config.yaml
num_hidden_layers: 11
hidden_size: 384
n_experts: 16
experts_per_token: 1
d_expert: 448
d_shared_expert: 0
hidden_act: "squared_relu"
moe_layers: [0, 1, 2, 3, 4, 5, 6, 7, 8, 9, 10]
router_score: "sigmoid"
normalize_top_k: false
routed_scale: 1.0
balance_loss: 0.00209
balance_bias: true
scale_expert_input: true
init_std_router: 0.0149
lr_router: 0.00104
vocab_size: 50257
norm: "rmsnorm"
norm_eps: 1e-06
tie_word_embeddings: false
optimizer: "soap_variant"
learning_rate: 0.00141
beta1: 0.95
beta2: 0.99
max_grad_norm: 2.0
batch_tokens: [16384, 32768]
max_seq_len: 1024
train_tokens: 325700000
max_steps: 13658
dataset: "wikipedia_en"
Below are experts of layer 8 (counted from 0) of a mixture-of-experts language model. Rows are named router (the router's row for the expert), up (a neuron's input weights, with its number), down (a neuron's output weights, with its number) and show model dimensions 256-383. Each number is 200 + 20 x the weight over its row's rms, rounded and kept within 0 to 999.
After each expert's rows: "raises" lists some tokens whose logits its average output raises strongly, later layers aside; "gets" lists some tokens that make up at least twice as much of what it gets as of all text. This comes from a sample of Wikipedia text that the model never trained on. Tokens count by the router's weight.

# expert 10
router,195,212,213,180,166,240,172,222,202,252,186,198,201,197,194,183,220,175,172,226,191,203,196,206,218,185,172,193,218,203,208,194,198,219,206,224,220,211,213,155,190,177,204,229,174,174,199,211,224,190,193,178,210,202,206,206,190,216,219,222,234,226,179,217,214,239,167,186,211,160,185,182,186,169,171,190,199,190,184,207,193,210,205,198,205,180,209,203,166,184,220,178,184,249,218,206,178,196,193,172,206,199,167,197,192,224,161,176,187,208,195,179,200,198,186,188,195,156,197,184,173,192,207,209,201,213,189,191
up0,198,186,185,223,187,233,227,209,241,158,229,198,199,212,194,198,195,169,244,144,209,188,170,223,230,173,216,197,197,181,208,212,222,204,196,203,194,209,199,189,166,185,221,216,197,170,199,202,206,189,221,211,200,200,184,202,178,166,220,158,236,229,193,194,171,187,187,225,213,181,225,194,190,180,221,236,177,185,196,205,187,180,168,190,206,206,201,226,177,219,180,187,245,178,197,158,178,256,224,202,180,215,223,182,160,162,200,152,195,200,232,185,232,167,215,174,209,231,219,197,188,180,166,175,185,201,199,219
down0,190,199,139,190,186,186,207,152,221,213,156,225,192,214,202,190,229,205,219,210,174,184,189,200,191,213,176,202,152,207,191,201,194,240,190,179,218,188,204,201,186,201,181,182,226,217,220,194,224,222,188,157,218,176,166,213,204,187,205,198,212,199,176,235,178,186,199,185,200,240,209,169,205,201,212,206,196,192,231,196,213,207,182,206,205,196,202,217,196,221,165,184,226,196,202,193,215,220,215,197,201,159,196,238,200,155,197,166,192,183,208,238,171,196,188,192,213,150,225,234,216,198,217,226,216,205,191,183
up1,186,193,218,187,200,201,200,191,172,193,192,215,193,196,190,213,203,173,190,178,157,195,206,211,198,221,187,222,207,220,172,226,163,192,215,206,188,190,202,239,201,206,207,204,199,193,204,204,203,187,187,176,198,226,214,227,186,213,229,220,212,211,191,213,192,207,173,216,158,184,195,178,220,171,217,220,205,144,194,205,183,207,197,160,184,202,188,210,193,172,188,220,188,182,194,203,221,196,179,190,212,208,178,232,190,200,239,216,158,218,153,213,181,204,214,220,209,257,216,215,210,209,226,203,188,246,195,176
down1,217,210,215,208,190,185,183,194,195,161,181,207,211,162,153,231,230,188,214,179,225,199,217,196,176,233,191,197,177,198,211,237,197,197,197,176,185,197,181,161,208,197,230,205,205,182,249,220,194,194,193,155,160,183,201,228,194,237,197,211,213,206,186,201,214,183,211,207,174,219,189,173,199,193,183,204,176,230,185,210,233,210,204,199,222,174,230,188,194,141,180,199,223,189,188,159,209,201,230,190,189,180,207,219,200,198,253,186,170,190,201,203,218,185,195,177,231,218,205,210,197,197,173,249,172,174,228,208
raises: ".", ",", " |", "\n", " (", ":"
gets: "1", "2", "0", "3", "4", "5"

# expert 3
router,209,166,195,227,186,201,190,228,214,198,170,198,189,175,190,205,234,155,208,220,208,180,183,147,180,211,205,200,230,200,188,215,194,216,203,177,241,205,198,197,181,208,201,270,189,203,231,206,224,171,161,237,206,155,219,233,246,186,208,206,200,214,185,185,215,216,170,196,184,213,221,173,197,201,188,177,190,181,155,221,187,212,220,178,197,225,205,203,153,152,193,253,180,200,216,201,202,205,208,217,200,145,187,215,220,205,209,205,237,211,208,182,199,184,169,190,176,234,186,220,192,210,221,173,233,222,180,208
up0,185,169,202,211,221,176,181,164,172,195,199,188,182,167,170,220,184,159,217,224,167,210,173,205,204,206,188,210,231,228,198,196,177,218,209,184,208,154,192,204,189,204,187,151,219,203,184,239,200,195,177,211,221,237,151,193,184,225,181,191,150,213,172,215,165,177,217,226,163,197,205,236,216,230,199,192,186,181,174,196,211,190,190,250,172,177,213,152,196,201,200,203,178,208,198,230,204,216,208,179,218,204,185,194,190,184,218,234,190,235,199,175,194,190,201,173,191,207,194,190,190,214,226,224,199,208,193,191
down0,214,184,239,250,203,170,218,189,181,203,207,204,202,207,160,184,208,207,227,237,186,242,182,235,197,196,158,205,196,210,215,227,169,212,214,207,197,167,205,209,200,201,180,178,218,233,185,206,202,222,195,187,191,185,200,214,178,202,188,182,196,222,217,202,167,208,198,219,171,200,215,198,223,221,204,197,202,183,190,154,209,224,189,192,186,226,204,196,182,189,210,180,200,201,192,186,218,198,181,208,216,184,183,171,183,206,236,186,179,188,202,182,200,210,222,197,225,217,193,221,200,211,194,200,186,213,206,223
up1,160,179,185,198,173,182,197,221,139,187,165,165,201,161,223,207,193,219,185,194,191,225,214,206,183,206,219,170,210,156,191,202,203,172,191,232,245,221,196,228,216,207,211,229,168,204,232,187,216,204,171,177,179,195,211,195,213,212,198,223,159,221,220,201,194,202,223,181,211,165,206,198,210,214,177,192,171,209,201,212,207,179,159,214,180,239,196,231,179,221,194,189,179,168,174,181,196,220,204,183,206,211,195,213,219,187,214,205,182,199,190,202,202,194,232,228,205,187,189,221,188,194,184,217,226,215,166,180
down1,201,172,181,206,200,192,203,179,141,201,177,195,194,198,194,257,217,209,185,180,198,180,204,190,199,171,204,188,209,163,176,222,199,209,209,240,193,224,206,198,243,223,190,212,208,208,216,194,162,150,196,233,224,213,196,210,217,206,190,174,216,198,199,176,161,201,195,191,216,216,220,206,211,221,165,163,211,203,194,237,191,219,195,210,216,190,169,189,205,198,194,189,177,181,223,176,162,221,221,140,179,206,201,203,188,204,189,217,211,237,195,207,235,229,199,221,191,193,216,213,204,197,208,240,196,170,177,197
raises: ",", " and", " (", " in", ".", " to"
gets: " a", " of", " in", " and", " m", " with"

# expert 11
router,203,194,163,209,200,197,206,211,214,228,208,210,185,203,223,209,195,196,198,238,196,212,192,185,208,222,157,199,211,221,229,223,172,202,209,199,194,192,183,176,227,198,233,226,177,193,202,207,210,201,203,200,211,185,221,206,219,166,197,200,224,217,235,248,251,217,195,178,204,195,214,234,176,213,189,146,200,202,203,197,199,221,201,192,233,215,226,206,210,210,188,184,190,209,206,192,214,231,188,187,192,200,194,186,205,197,216,175,227,200,184,205,192,221,210,171,221,199,176,214,194,202,190,189,206,229,191,159
up0,199,217,171,222,189,219,208,190,205,203,212,188,246,211,209,206,208,221,230,195,183,177,197,185,220,214,211,179,191,197,179,188,209,236,193,206,206,205,205,184,159,203,193,179,173,220,242,199,167,210,209,156,229,225,235,194,209,234,211,201,186,220,225,213,196,193,210,194,213,222,220,197,217,193,199,169,170,213,201,232,160,240,197,193,206,215,204,202,190,195,195,192,187,206,198,220,249,218,195,194,197,232,192,159,222,211,203,200,194,185,216,212,224,199,200,177,224,219,185,194,186,159,215,189,178,186,171,206
down0,197,221,213,210,199,206,172,228,189,190,225,196,197,209,192,164,194,196,182,209,187,246,214,174,200,183,222,180,214,192,136,157,209,213,191,213,204,197,196,234,174,228,202,167,205,200,199,227,216,199,164,193,189,180,198,231,205,225,172,206,190,192,197,206,185,158,172,204,208,204,176,236,195,204,198,207,189,211,209,190,204,167,242,182,196,225,195,195,198,205,218,204,185,196,195,158,219,203,226,175,190,199,203,207,208,157,221,199,184,171,226,236,191,198,177,190,222,199,175,205,211,177,186,203,175,209,200,204
up1,209,218,204,210,207,175,215,193,157,220,171,171,228,222,174,209,204,221,210,199,217,176,187,189,188,194,201,197,158,206,156,158,188,214,217,179,206,193,181,180,203,191,171,182,192,185,186,193,184,171,228,203,203,216,200,235,224,207,245,203,218,230,165,252,180,239,201,180,160,190,198,171,180,182,222,206,213,241,197,207,222,240,213,210,222,194,224,202,217,212,218,213,212,189,210,209,223,235,182,207,174,177,186,202,208,182,189,225,203,179,234,186,187,206,192,193,195,169,168,221,197,193,207,216,198,187,252,187
down1,199,232,204,171,183,205,186,221,189,227,208,189,208,176,230,185,187,206,219,215,215,196,193,169,153,191,214,208,223,191,209,200,198,197,208,171,174,213,207,189,147,180,215,181,204,207,181,203,225,181,216,154,180,167,192,201,219,194,181,188,222,188,191,195,176,182,189,229,225,180,177,181,200,192,195,181,175,213,184,186,207,230,205,187,191,214,195,192,197,190,194,215,236,222,229,199,197,206,204,238,200,202,207,188,187,209,204,166,194,179,200,226,208,213,203,205,223,195,204,178,145,195,208,204,214,247,158,252
raises: "A", "C", "S", "In", "B", "P"
gets: " (", "\n", " |\n", ".\n\n", " \"", "\n\n"

# expert 6
router,227,195,165,217,196,233,192,212,239,200,162,218,188,192,210,221,164,181,211,225,182,183,185,191,175,204,175,215,221,196,204,216,187,241,212,180,194,160,211,163,202,199,215,218,203,165,208,213,194,212,165,190,193,181,202,201,216,193,198,208,211,207,186,194,219,199,149,168,222,195,186,178,195,220,208,164,179,190,181,225,197,227,229,187,210,208,207,222,200,183,211,208,216,208,228,225,169,194,172,166,164,177,180,229,202,212,192,222,195,207,181,200,178,205,201,221,164,199,183,214,195,210,168,173,192,197,207,195
up0,208,158,194,183,215,207,228,213,208,213,193,196,202,232,186,177,205,202,208,198,185,233,230,187,191,189,198,203,192,200,183,209,159,189,198,184,216,214,191,177,192,202,203,194,178,188,168,213,158,164,195,208,229,211,192,219,190,256,191,190,220,218,215,183,196,216,172,224,204,194,192,219,192,204,208,160,217,205,216,172,200,190,225,185,184,227,213,193,246,197,216,180,198,211,205,202,221,213,184,243,184,190,175,212,196,225,224,181,141,199,207,173,172,205,190,190,208,211,234,201,242,195,178,212,193,176,207,228
down0,192,179,169,196,185,196,202,250,213,211,210,193,196,212,186,189,222,169,216,186,216,186,227,236,190,223,231,216,210,206,199,206,178,206,211,201,231,229,202,204,213,213,181,214,155,195,191,182,180,202,189,228,198,222,221,187,193,228,199,204,201,194,212,190,192,217,197,205,201,209,202,203,205,171,216,220,193,185,205,218,226,190,203,182,176,209,224,177,219,186,180,237,231,179,181,154,198,213,228,183,235,160,212,231,158,225,183,197,207,170,200,211,177,214,197,176,193,194,186,196,191,212,190,177,193,183,200,197
up1,231,209,188,181,175,200,180,204,170,176,201,212,205,221,184,207,220,173,179,161,202,173,186,205,174,200,199,191,205,210,210,190,185,173,217,202,212,189,239,206,206,215,192,207,180,199,228,213,227,181,186,173,229,208,205,202,212,209,183,219,185,205,218,181,190,167,198,240,190,202,223,222,214,238,204,149,185,227,196,204,179,186,195,168,190,207,199,204,220,149,178,207,183,164,213,202,179,201,209,211,193,203,218,214,198,204,175,179,209,187,211,189,186,178,174,199,183,173,181,171,207,183,220,193,232,199,178,206
down1,203,176,210,183,207,220,189,205,162,240,206,180,192,238,206,195,183,184,206,216,203,197,179,182,201,178,180,186,207,234,221,221,206,205,211,185,217,197,211,202,211,200,163,217,172,189,183,236,221,198,187,149,197,220,185,174,237,196,154,234,193,214,188,211,184,174,217,201,171,192,189,239,224,189,203,219,173,177,202,169,179,199,189,191,226,201,218,198,199,212,206,211,167,184,210,207,210,227,188,224,203,193,190,210,177,167,173,177,183,200,195,195,192,180,188,186,201,175,199,212,187,174,212,227,198,183,181,205
raises: " and", " (", ",", " ", ".", " in"
gets: " |", " National", " a", " World", "|", " American"

# expert 1
router,192,216,182,190,181,238,176,221,196,201,211,200,184,197,179,253,195,187,189,209,206,195,179,189,217,226,166,196,187,222,192,211,184,239,194,220,187,145,208,198,185,200,215,217,167,167,244,221,198,175,197,214,227,203,182,212,220,156,214,214,220,244,197,180,213,203,189,175,195,190,214,203,199,181,213,187,182,197,185,227,201,198,194,221,214,198,222,238,203,215,213,182,178,202,172,207,220,240,197,185,208,167,181,181,217,193,170,176,212,198,134,178,210,212,201,218,222,176,221,193,203,201,169,199,198,228,201,197
up0,213,205,215,178,178,210,199,188,196,174,182,209,222,180,178,221,184,187,205,196,159,213,212,166,229,220,196,193,202,179,259,220,186,232,187,215,176,178,215,229,170,166,205,230,221,174,190,186,200,210,248,198,215,198,214,237,222,237,208,196,216,213,202,194,214,192,203,212,198,213,209,200,207,202,183,193,207,226,169,207,203,200,197,205,185,196,238,184,191,178,210,193,228,179,162,202,220,213,179,177,191,180,181,194,194,194,188,206,225,196,198,213,222,257,195,226,187,166,204,202,230,167,195,166,177,173,197,223
down0,208,236,240,199,225,218,194,195,206,206,180,182,219,267,169,180,204,178,192,222,193,214,207,202,198,234,186,217,167,196,208,181,188,177,181,180,214,215,198,238,224,217,214,177,189,182,244,189,205,205,212,225,197,194,173,204,179,195,184,194,207,216,196,194,171,212,148,201,220,165,178,187,196,215,187,214,194,220,194,219,179,175,217,170,172,237,204,194,183,181,193,173,176,177,197,173,193,205,171,249,237,215,188,173,236,208,177,214,186,222,194,181,190,209,204,209,222,179,191,168,178,199,210,221,190,158,192,184
up1,189,189,201,189,203,138,218,212,197,190,217,167,189,188,225,206,195,166,218,232,234,190,164,201,201,216,207,209,196,197,244,210,226,220,193,241,220,171,197,203,221,212,219,207,186,191,221,200,208,200,180,232,200,223,214,190,201,196,209,221,184,213,197,194,183,204,245,236,190,219,169,215,178,228,252,218,178,205,205,168,182,195,219,199,189,150,203,215,236,210,167,229,204,208,184,223,169,203,203,204,214,163,185,161,227,193,180,215,222,205,206,204,199,225,199,187,215,206,177,190,188,200,266,199,203,217,221,231
down1,222,182,186,229,204,240,220,198,178,183,208,206,210,193,201,204,175,183,205,229,186,186,167,185,176,212,192,222,179,207,212,204,189,219,185,198,175,175,204,236,174,227,235,204,190,205,198,235,221,207,173,228,216,188,201,214,196,237,176,223,222,208,195,213,196,208,186,228,220,199,219,191,234,196,175,168,199,180,192,192,221,175,230,196,184,193,231,206,209,170,213,172,217,161,177,192,215,209,221,204,208,207,237,190,214,192,200,204,168,250,226,218,216,197,215,215,184,181,202,249,200,202,239,208,195,171,172,210
raises: " ", " \"", " first"
gets: " the", "-", "|", " The", "The", ":"

# expert 12
router,196,183,165,202,221,203,165,211,217,226,226,181,198,189,198,204,217,191,190,211,226,178,235,211,234,219,174,199,213,213,198,221,200,247,205,169,208,189,200,209,166,183,213,243,166,168,206,161,218,188,175,211,181,186,156,202,221,189,201,213,216,201,182,195,222,212,178,185,197,203,189,209,171,182,203,188,192,163,146,218,193,196,199,203,218,194,217,212,201,178,208,187,179,189,195,199,220,208,180,171,186,154,212,198,203,187,207,224,231,192,159,182,193,208,186,190,213,210,196,212,177,209,161,214,190,204,189,199
up0,183,187,235,223,190,215,212,228,176,195,216,225,190,187,188,208,226,173,202,203,203,198,186,186,236,209,195,182,216,196,178,207,191,205,200,170,198,232,196,203,173,211,190,212,196,214,210,204,206,199,172,186,236,209,179,225,204,178,218,180,192,205,176,238,192,161,214,190,195,184,182,198,203,170,165,178,203,191,194,203,212,182,225,210,161,173,162,196,212,223,184,182,207,191,197,215,188,238,177,204,224,199,182,184,201,131,196,212,159,188,179,246,233,209,192,210,204,176,209,177,185,181,188,221,224,236,196,162
down0,198,191,220,147,219,204,213,210,182,191,183,173,192,207,197,220,219,225,183,223,172,210,216,213,219,235,203,149,171,170,213,213,214,189,191,190,217,228,203,188,197,207,168,195,213,209,201,203,226,209,205,187,218,191,170,186,201,209,171,206,215,219,190,203,185,168,189,211,192,186,184,212,207,215,214,171,208,229,194,153,205,202,205,204,214,198,220,180,244,218,195,175,202,189,204,189,226,185,196,227,195,201,181,171,190,169,175,153,199,221,217,233,201,212,173,225,180,182,163,186,193,194,200,210,211,211,173,147
up1,198,190,238,204,185,196,241,201,196,177,227,221,224,219,210,214,209,190,139,179,201,184,195,229,201,181,206,175,193,179,196,200,199,230,218,229,176,178,167,218,168,204,184,181,214,164,207,211,235,178,200,178,167,184,198,188,232,228,195,194,204,185,202,181,173,223,199,196,186,216,194,202,200,195,231,172,202,192,179,205,215,192,196,214,227,183,233,205,171,235,180,182,222,212,209,186,197,210,196,229,191,221,163,211,209,244,209,216,220,240,207,193,207,194,172,201,210,168,136,188,213,160,228,222,198,207,174,238
down1,193,195,222,209,259,201,190,222,217,231,215,198,180,200,221,195,204,218,199,164,194,218,189,182,223,215,194,210,204,185,199,183,201,177,195,198,200,238,190,207,183,164,218,210,201,166,161,208,201,186,201,188,162,209,168,162,178,220,235,178,192,228,203,175,231,190,199,196,161,192,199,162,181,170,185,214,180,209,192,220,200,197,193,230,211,214,186,243,189,219,199,178,152,211,190,184,209,187,192,155,221,204,192,182,164,201,184,217,202,184,247,200,225,206,209,197,206,193,233,187,191,258,203,201,200,200,179,165
raises: " the", ",", " ", " and", " a", " ("
gets: " by", " of", " and", " with", " a", "'s"

# expert 2
router,197,207,193,183,185,210,203,240,213,186,201,218,159,193,199,192,196,192,177,240,196,220,182,200,191,214,181,178,225,225,219,218,197,178,205,191,211,196,234,163,195,205,202,229,174,207,177,235,200,201,188,197,191,198,170,201,175,171,207,217,222,256,213,219,228,208,182,172,196,204,217,215,198,221,191,162,195,174,190,207,196,189,200,206,223,174,229,242,197,192,191,192,197,245,189,223,199,218,185,204,193,155,195,191,196,202,202,172,194,186,173,180,210,214,174,194,193,197,206,233,194,184,197,195,213,185,210,194
up0,185,222,211,234,208,202,188,187,226,241,197,152,225,223,181,220,199,205,211,189,215,190,207,166,207,221,196,209,200,243,215,188,180,187,183,210,207,207,205,213,185,233,216,206,182,238,201,182,208,191,204,218,226,192,221,189,170,195,165,203,177,189,226,164,215,172,178,223,204,191,182,216,193,180,211,214,213,215,190,211,167,171,180,177,164,200,200,210,220,177,213,215,172,168,189,163,220,168,229,179,217,210,181,185,230,198,198,181,189,201,228,195,195,213,215,191,201,187,190,209,174,207,226,167,212,175,173,176
down0,220,246,214,164,212,189,175,191,217,175,178,216,193,222,171,182,176,218,217,178,195,175,182,192,149,211,192,205,202,190,208,228,223,184,227,200,187,214,191,183,238,217,248,181,206,209,236,201,227,233,175,197,180,179,162,196,155,176,152,174,215,211,198,183,199,163,210,183,213,228,201,203,226,243,234,201,198,204,197,220,222,203,185,229,208,186,173,193,212,198,182,219,208,172,198,203,219,183,204,224,195,195,202,235,173,223,175,171,182,223,217,218,172,192,205,212,175,195,166,166,163,215,201,184,187,171,195,226
up1,199,221,178,192,220,191,193,189,204,196,192,193,212,242,207,168,203,221,226,218,224,174,205,184,186,225,204,221,165,178,164,237,195,220,220,194,237,167,210,180,187,186,194,201,163,220,189,200,207,203,181,193,233,178,238,179,218,175,191,181,206,217,210,194,222,210,237,194,163,185,195,248,194,174,201,224,214,212,188,211,241,215,210,190,213,195,188,218,224,198,207,185,197,198,230,197,216,201,185,210,160,180,167,210,221,202,204,196,200,176,168,200,161,180,207,220,251,198,213,203,177,199,199,210,178,179,191,202
down1,191,177,245,162,238,223,218,222,219,212,163,163,170,199,193,194,203,200,228,225,230,189,175,187,213,199,190,186,200,187,266,184,213,185,184,186,243,190,247,184,164,197,222,213,223,176,239,171,201,207,259,202,200,183,201,192,210,196,196,193,191,203,226,218,192,210,186,206,191,221,193,198,211,225,228,179,168,179,229,193,204,169,194,221,166,174,181,197,186,186,191,168,205,194,174,212,206,182,218,186,200,203,219,215,200,216,197,200,205,202,189,202,213,198,248,221,179,193,185,191,177,183,218,192,195,217,192,208
raises: ",", " in", " the"
gets: " to", " was", " is", " that", " and", " he"

# expert 15
router,227,206,206,235,195,232,188,192,213,202,217,204,167,198,205,210,211,174,183,203,217,222,205,193,214,252,199,183,191,223,164,203,190,236,201,191,231,194,235,181,188,219,227,251,187,216,233,172,180,182,221,209,190,193,154,185,236,174,198,207,196,213,181,212,213,191,183,175,217,194,191,238,194,184,211,191,179,184,204,234,169,217,211,211,234,198,215,245,214,213,183,228,171,230,177,182,196,209,186,186,191,174,217,156,183,206,230,206,228,190,208,187,179,202,185,191,195,207,211,197,196,214,194,186,192,204,196,170
up0,174,191,185,209,187,207,207,184,219,197,173,188,184,187,176,180,181,223,234,184,191,209,195,198,178,161,215,181,207,215,224,189,202,183,182,205,243,184,212,242,209,198,234,207,203,202,181,211,220,172,190,232,203,178,205,212,231,210,191,203,216,168,157,199,190,199,178,198,192,206,200,207,223,209,201,210,180,222,219,200,177,201,174,216,162,208,202,171,225,183,181,180,214,161,238,220,199,196,191,213,217,218,202,251,222,203,233,174,216,203,215,218,191,212,200,218,163,193,166,164,239,208,195,166,190,217,155,197
down0,184,198,237,237,226,211,204,200,195,195,193,200,167,182,201,203,222,224,210,154,166,226,166,211,221,207,193,180,223,215,157,205,215,185,212,189,202,192,155,190,186,200,186,205,188,220,207,217,220,202,174,162,210,211,204,218,200,235,188,191,189,188,186,189,209,217,206,213,207,217,183,168,193,210,202,233,197,202,187,199,201,201,236,214,214,183,216,193,195,208,192,203,154,213,200,192,203,205,203,219,204,211,207,192,172,232,194,187,202,222,195,170,177,231,187,207,157,164,214,199,169,200,211,195,206,223,188,234
up1,172,211,213,185,172,225,210,201,182,183,193,224,190,202,225,232,210,166,221,204,221,180,174,231,223,205,198,162,205,148,178,205,211,187,209,217,219,165,212,142,192,202,200,208,173,201,206,187,205,194,208,200,188,179,180,204,214,215,217,198,187,235,212,180,224,213,204,202,172,250,224,216,197,202,218,216,202,234,184,197,197,213,232,190,211,169,167,187,156,215,226,191,238,219,187,167,185,217,178,198,187,201,180,190,213,192,190,192,219,219,174,142,195,172,217,181,226,180,196,206,187,198,195,216,189,206,190,205
down1,171,234,203,190,212,200,210,212,223,207,146,217,230,205,219,214,210,159,177,185,188,169,160,176,204,183,210,173,228,222,218,202,203,182,210,178,193,192,195,175,215,237,197,191,198,212,197,198,210,192,234,208,199,189,229,196,190,205,211,204,208,194,216,186,222,200,205,194,213,166,179,210,206,177,232,161,203,214,158,208,225,187,180,183,174,214,182,231,223,194,219,208,197,188,199,202,193,201,181,179,173,221,208,193,193,183,196,232,211,230,192,201,147,177,207,177,195,186,213,205,176,215,194,181,195,194,215,138
raises: "3", "4", "2", "5", "1", "6"
gets: " ", "–", " |", ".", "201", "200"

# expert 5
router,192,210,191,220,177,237,206,191,195,195,204,194,168,216,204,226,208,194,172,204,221,192,188,204,216,207,172,191,185,197,185,178,188,195,209,186,188,190,197,169,201,201,213,230,187,179,197,191,175,176,183,194,202,192,187,197,213,171,200,212,203,195,176,208,218,227,187,204,209,211,225,240,169,179,204,205,188,176,194,194,187,219,228,190,222,193,239,237,220,211,171,177,224,210,201,170,209,212,187,188,211,158,219,179,236,198,227,186,207,195,193,192,205,220,213,176,176,168,195,234,208,195,169,192,206,218,191,174
up0,191,204,202,192,174,221,175,181,236,195,202,204,237,192,194,193,196,196,204,256,200,195,182,171,200,184,206,199,155,221,177,175,230,177,201,195,224,175,190,208,196,204,228,226,249,193,171,199,245,178,201,226,213,214,176,194,207,242,183,190,204,203,203,238,221,225,194,228,190,221,206,190,185,202,204,154,225,185,225,165,217,160,173,183,199,193,190,224,168,224,207,179,211,224,215,196,178,199,207,174,177,218,200,166,195,208,227,206,230,199,202,180,211,205,209,217,201,178,217,200,188,193,211,180,215,161,178,175
down0,175,201,190,221,214,188,184,181,230,216,213,180,220,197,190,182,179,238,219,171,198,248,182,188,213,192,201,217,159,199,198,214,171,203,211,188,164,174,178,204,212,165,230,238,165,188,219,169,167,236,216,179,239,196,205,207,193,185,210,218,209,212,211,220,181,176,211,191,234,216,192,205,207,185,192,210,208,212,222,211,221,218,206,200,231,210,209,181,185,235,192,200,202,198,218,199,201,207,182,210,206,193,186,201,197,216,185,186,207,236,187,200,210,167,223,170,210,160,201,218,189,214,188,229,184,198,177,193
up1,221,190,197,183,217,175,212,207,209,200,213,198,221,210,169,207,223,210,178,234,218,157,199,224,202,221,197,202,139,161,209,236,198,188,182,173,214,223,196,184,184,182,219,226,174,198,183,189,200,180,239,202,197,234,181,208,171,175,219,191,170,200,229,179,170,217,188,228,226,213,200,214,233,181,190,202,183,206,173,231,213,195,203,162,195,211,220,203,196,173,201,198,209,208,194,185,189,203,191,195,204,226,199,197,229,218,203,199,219,184,186,209,200,203,214,257,215,171,216,226,197,205,190,188,205,204,199,179
down1,167,209,180,196,206,184,180,212,211,177,213,211,224,185,182,188,182,210,207,189,183,183,175,200,179,194,188,213,187,196,220,185,244,174,197,180,235,196,202,206,211,188,196,176,175,190,223,230,164,201,163,196,210,191,219,188,221,205,205,211,229,170,158,180,194,190,213,200,186,171,170,181,206,214,188,219,209,177,207,231,214,196,190,246,217,186,225,177,196,207,220,187,215,155,189,203,174,200,193,192,248,188,211,207,214,225,205,232,206,203,189,235,203,215,163,216,183,189,214,212,210,221,204,182,210,194,225,208
raises: " and", " ", " in", " the", " with", " a"
gets: ",", " |", ")", "),", ";", "\""